Experts of a small language model.
Experts: 32 experts in each of 7 layers, 96 squared ReLU neurons an expert, a softmax router.
Below are experts of layer 2 (counted from 0) of a mixture-of-experts language model. Rows are named router (the router's row for the expert) and show model dimensions 0-39. Each number is 200 + 20 x the weight over its row's rms, rounded and kept within 0 to 999.
Before each expert's rows: "mostly gets" lists some tokens that are sent to it at least half of the time. This comes from a sample of Wikipedia text that the model never trained on.

# expert 11
mostly gets: " New", " International", " Best", " Royal", " Candidate", " Second"
router,236,173,198,193,192,170,192,246,222,176,223,215,184,219,167,212,186,232,221,202,226,176,204,202,190,240,184,182,196,231,162,213,222,216,180,185,175,211,200,227

# expert 12
mostly gets: " new", " National", " old", " local", " small", " Republican"
router,207,189,240,203,194,206,203,195,200,186,222,225,199,214,201,193,201,239,231,203,202,199,229,239,200,180,186,180,219,205,220,206,172,179,221,174,213,196,201,181

# expert 19
mostly gets: " w", " two", " three", " many", " number", " several"
router,182,204,206,193,208,180,164,189,221,249,218,226,213,184,204,209,196,206,184,229,210,181,200,203,188,179,221,176,182,201,202,180,214,185,222,161,210,228,158,201

# expert 21
mostly gets: " Br", " Ar", " Sal", " San", " Er", " H"
router,196,214,211,180,208,234,228,221,226,205,212,181,181,185,238,178,189,210,161,210,222,198,184,209,212,234,182,207,169,204,193,202,181,238,205,193,218,172,228,219

# expert 24
mostly gets: " War", " Dr", " term", " Mark", " program", " book"
router,215,225,191,162,215,224,193,168,226,232,184,213,209,184,211,172,194,186,165,190,211,215,181,204,217,210,169,192,214,197,195,223,164,190,215,229,198,185,200,184

# expert 30
mostly gets: "==", " Comp", "°", " Val", "See", " poss"
router,192,208,171,188,207,201,203,212,214,169,193,227,172,208,191,208,177,217,196,205,220,169,179,202,225,183,168,239,211,200,162,206,203,226,198,209,231,183,195,198

# expert 26
mostly gets: " t", " l", " cl", " rec", "-c", " int"
router,188,175,188,239,224,209,208,214,191,187,227,209,194,210,225,221,240,205,198,230,177,197,184,165,217,185,220,228,207,199,223,216,209,235,197,215,205,186,232,219

# expert 1
mostly gets: "):", "ational", " University", "cient", " District", " :"
router,201,157,226,194,194,196,207,171,215,177,219,205,208,214,230,201,188,179,216,229,207,223,195,219,193,191,171,210,206,206,201,213,222,209,183,185,183,193,216,201

# expert 10
mostly gets: " its", " it", " this", " they", " It", " government"
router,209,228,202,217,199,205,175,211,215,219,215,202,205,213,204,168,171,211,203,182,191,208,195,204,157,169,228,198,234,220,220,188,172,178,218,224,203,211,212,229

# expert 20
mostly gets: "mad", " Rog", "burg", " Cz", "amb", " Cent"
router,222,208,204,196,198,202,221,180,181,226,206,200,232,206,177,226,197,225,212,168,195,196,176,199,199,194,168,241,177,162,221,187,236,156,208,217,194,181,249,168

# expert 4
mostly gets: ")\n", " album", "\n", "\"\n", ";\n", "ography"
router,203,177,246,181,194,219,191,225,210,220,177,210,182,201,201,167,195,190,209,183,191,179,178,217,222,219,203,195,188,213,224,202,166,222,169,209,163,177,187,226

# expert 22
mostly gets: " USA", " X", "US", " US", "°", " Q"
router,196,206,204,199,185,216,187,205,218,208,198,211,222,210,223,177,219,178,181,168,243,204,215,194,225,237,221,187,188,184,159,184,219,220,205,226,233,196,147,191

# expert 27
mostly gets: " George", " Richard", " Robert", " William", " John", " Henry"
router,187,219,192,216,208,217,180,189,227,218,207,190,225,225,189,197,182,204,196,206,226,246,213,207,194,228,214,175,210,212,179,183,218,200,186,179,180,229,214,191

# expert 16
mostly gets: " att", " ab", " Ind", " Bel", " bl", " Kn"
router,213,186,192,202,214,206,225,208,221,190,232,188,222,231,197,217,194,184,179,191,176,234,176,156,235,198,207,203,199,182,205,231,180,171,208,203,182,211,173,182

# expert 5
mostly gets: "^{", " War", " ent", "rest", " ±", " dest"
router,176,186,173,197,227,194,221,213,203,211,210,175,211,183,179,209,222,202,172,177,203,205,235,172,191,173,206,208,216,175,191,166,199,209,205,201,198,168,198,165

# expert 6
mostly gets: " was", " be", " are", " were", " had", " is"
router,186,187,211,209,203,177,187,213,225,217,187,220,171,175,223,168,197,162,196,222,195,238,199,189,199,170,246,182,189,207,224,233,227,204,197,225,220,204,197,203

# expert 23
mostly gets: " Ad", " ad", " Ab", " elect", " ab", " up"
router,193,193,208,167,183,183,222,199,190,154,204,167,196,237,211,191,194,206,203,214,156,210,225,209,218,199,226,199,204,196,205,203,206,202,182,212,230,204,204,200

# expert 17
mostly gets: "ures", "ians", " Que", "ope", "asons", "se"
router,193,214,166,168,196,188,183,165,225,222,219,205,207,182,210,206,220,169,182,187,235,166,188,204,182,224,186,179,170,191,215,164,173,195,200,154,207,187,193,165

# expert 14
mostly gets: "–", "−", " #", "/", " Die", " Un"
router,186,177,175,209,194,191,186,226,203,199,207,222,205,207,183,202,193,189,201,168,197,184,173,193,223,185,178,196,203,172,183,184,230,222,220,168,206,238,201,232

# expert 2
mostly gets: " River", " century", " used", " King", " Henry", "183"
router,206,206,208,229,189,198,215,233,169,196,184,212,217,206,181,164,174,202,207,187,161,199,183,209,204,179,191,211,153,200,204,171,227,222,211,186,180,199,178,186

# expert 29
mostly gets: " pre", " n", " j", " com", " app", " stud"
router,226,213,200,208,197,210,236,205,170,206,194,191,194,190,187,191,224,201,200,217,176,168,201,216,158,248,190,228,191,196,223,192,175,228,177,221,213,180,187,193

# expert 28
mostly gets: " York", "ford", " Japan", " London", "ić", " India"
router,200,227,186,231,226,195,167,229,168,224,187,179,217,207,169,187,204,226,194,202,206,191,193,232,144,224,179,198,181,191,185,171,195,178,207,164,206,202,220,185

# expert 9
mostly gets: " Russian", " Victor", " Hong", " Ser", " Den", " Uk"
router,226,241,190,211,206,200,178,168,200,179,178,193,212,157,201,192,235,187,233,193,188,206,215,203,196,188,179,175,215,202,189,227,182,188,210,186,156,179,207,212

# expert 3
mostly gets: "idae", " De", "′", " Mc", " sq", " classification"
router,201,200,200,163,196,201,171,191,162,223,192,207,210,213,205,212,181,182,238,199,204,227,200,180,191,182,197,205,187,166,252,199,213,193,212,224,180,179,198,183

# expert 15
mostly gets: " from", " at", " to", " into", " ·", " during"
router,216,192,208,180,189,153,195,156,197,190,148,194,157,180,189,212,227,201,210,221,222,199,189,183,160,190,208,238,187,236,219,193,161,206,191,199,175,234,157,204

# expert 8
mostly gets: " being", "ially", "ently", "ically", " Votes", " Succeeded"
router,196,192,220,227,196,203,220,203,175,215,211,177,179,202,219,214,167,213,202,195,199,190,182,213,192,169,183,205,238,192,219,211,229,182,188,206,171,232,185,219

# expert 0
mostly gets: " after", " where", " when", " by", " while", " during"
router,205,192,182,203,187,196,206,189,163,200,169,180,185,198,200,222,201,201,189,221,184,221,201,195,200,209,218,225,209,254,236,195,170,163,192,194,231,227,183,223

# expert 7
mostly gets: ".\n\n", "==\n", "\n\n", " |\n\n", "==\n\n", " =\n\n"
router,193,184,224,179,205,203,191,214,198,181,159,216,171,188,186,183,212,190,266,174,180,168,241,206,202,189,200,220,171,201,208,229,197,182,195,177,198,208,197,202

# expert 13
mostly gets: " Ch", " pl", " ass", " Ass", " Mus", "Ch"
router,182,225,178,227,190,204,201,203,181,216,204,187,197,196,168,233,170,191,205,181,154,185,177,224,212,198,196,174,216,208,179,205,213,215,212,210,209,175,197,192

# expert 25
mostly gets: " Fl", " Mat", " Min", " Sk", " Dou", " Haw"
router,190,224,167,196,233,224,217,189,185,206,195,170,199,190,207,207,212,199,181,209,218,211,204,173,209,232,205,167,209,209,181,216,198,196,220,221,184,193,199,207

# expert 31
mostly gets: " head", " re", "elf", " Off", "retary", " Head"
router,187,200,197,242,187,175,207,190,178,176,238,226,179,195,193,230,236,236,179,196,177,187,231,206,190,223,230,180,201,176,174,185,224,178,193,197,211,180,230,214

# expert 18
mostly gets: "\",", " organ", " project", " test", " that", ",\""
router,229,190,228,222,191,205,205,213,187,191,198,214,210,221,201,162,162,188,185,193,179,211,191,201,204,196,169,212,203,197,229,185,222,224,186,219,191,199,204,200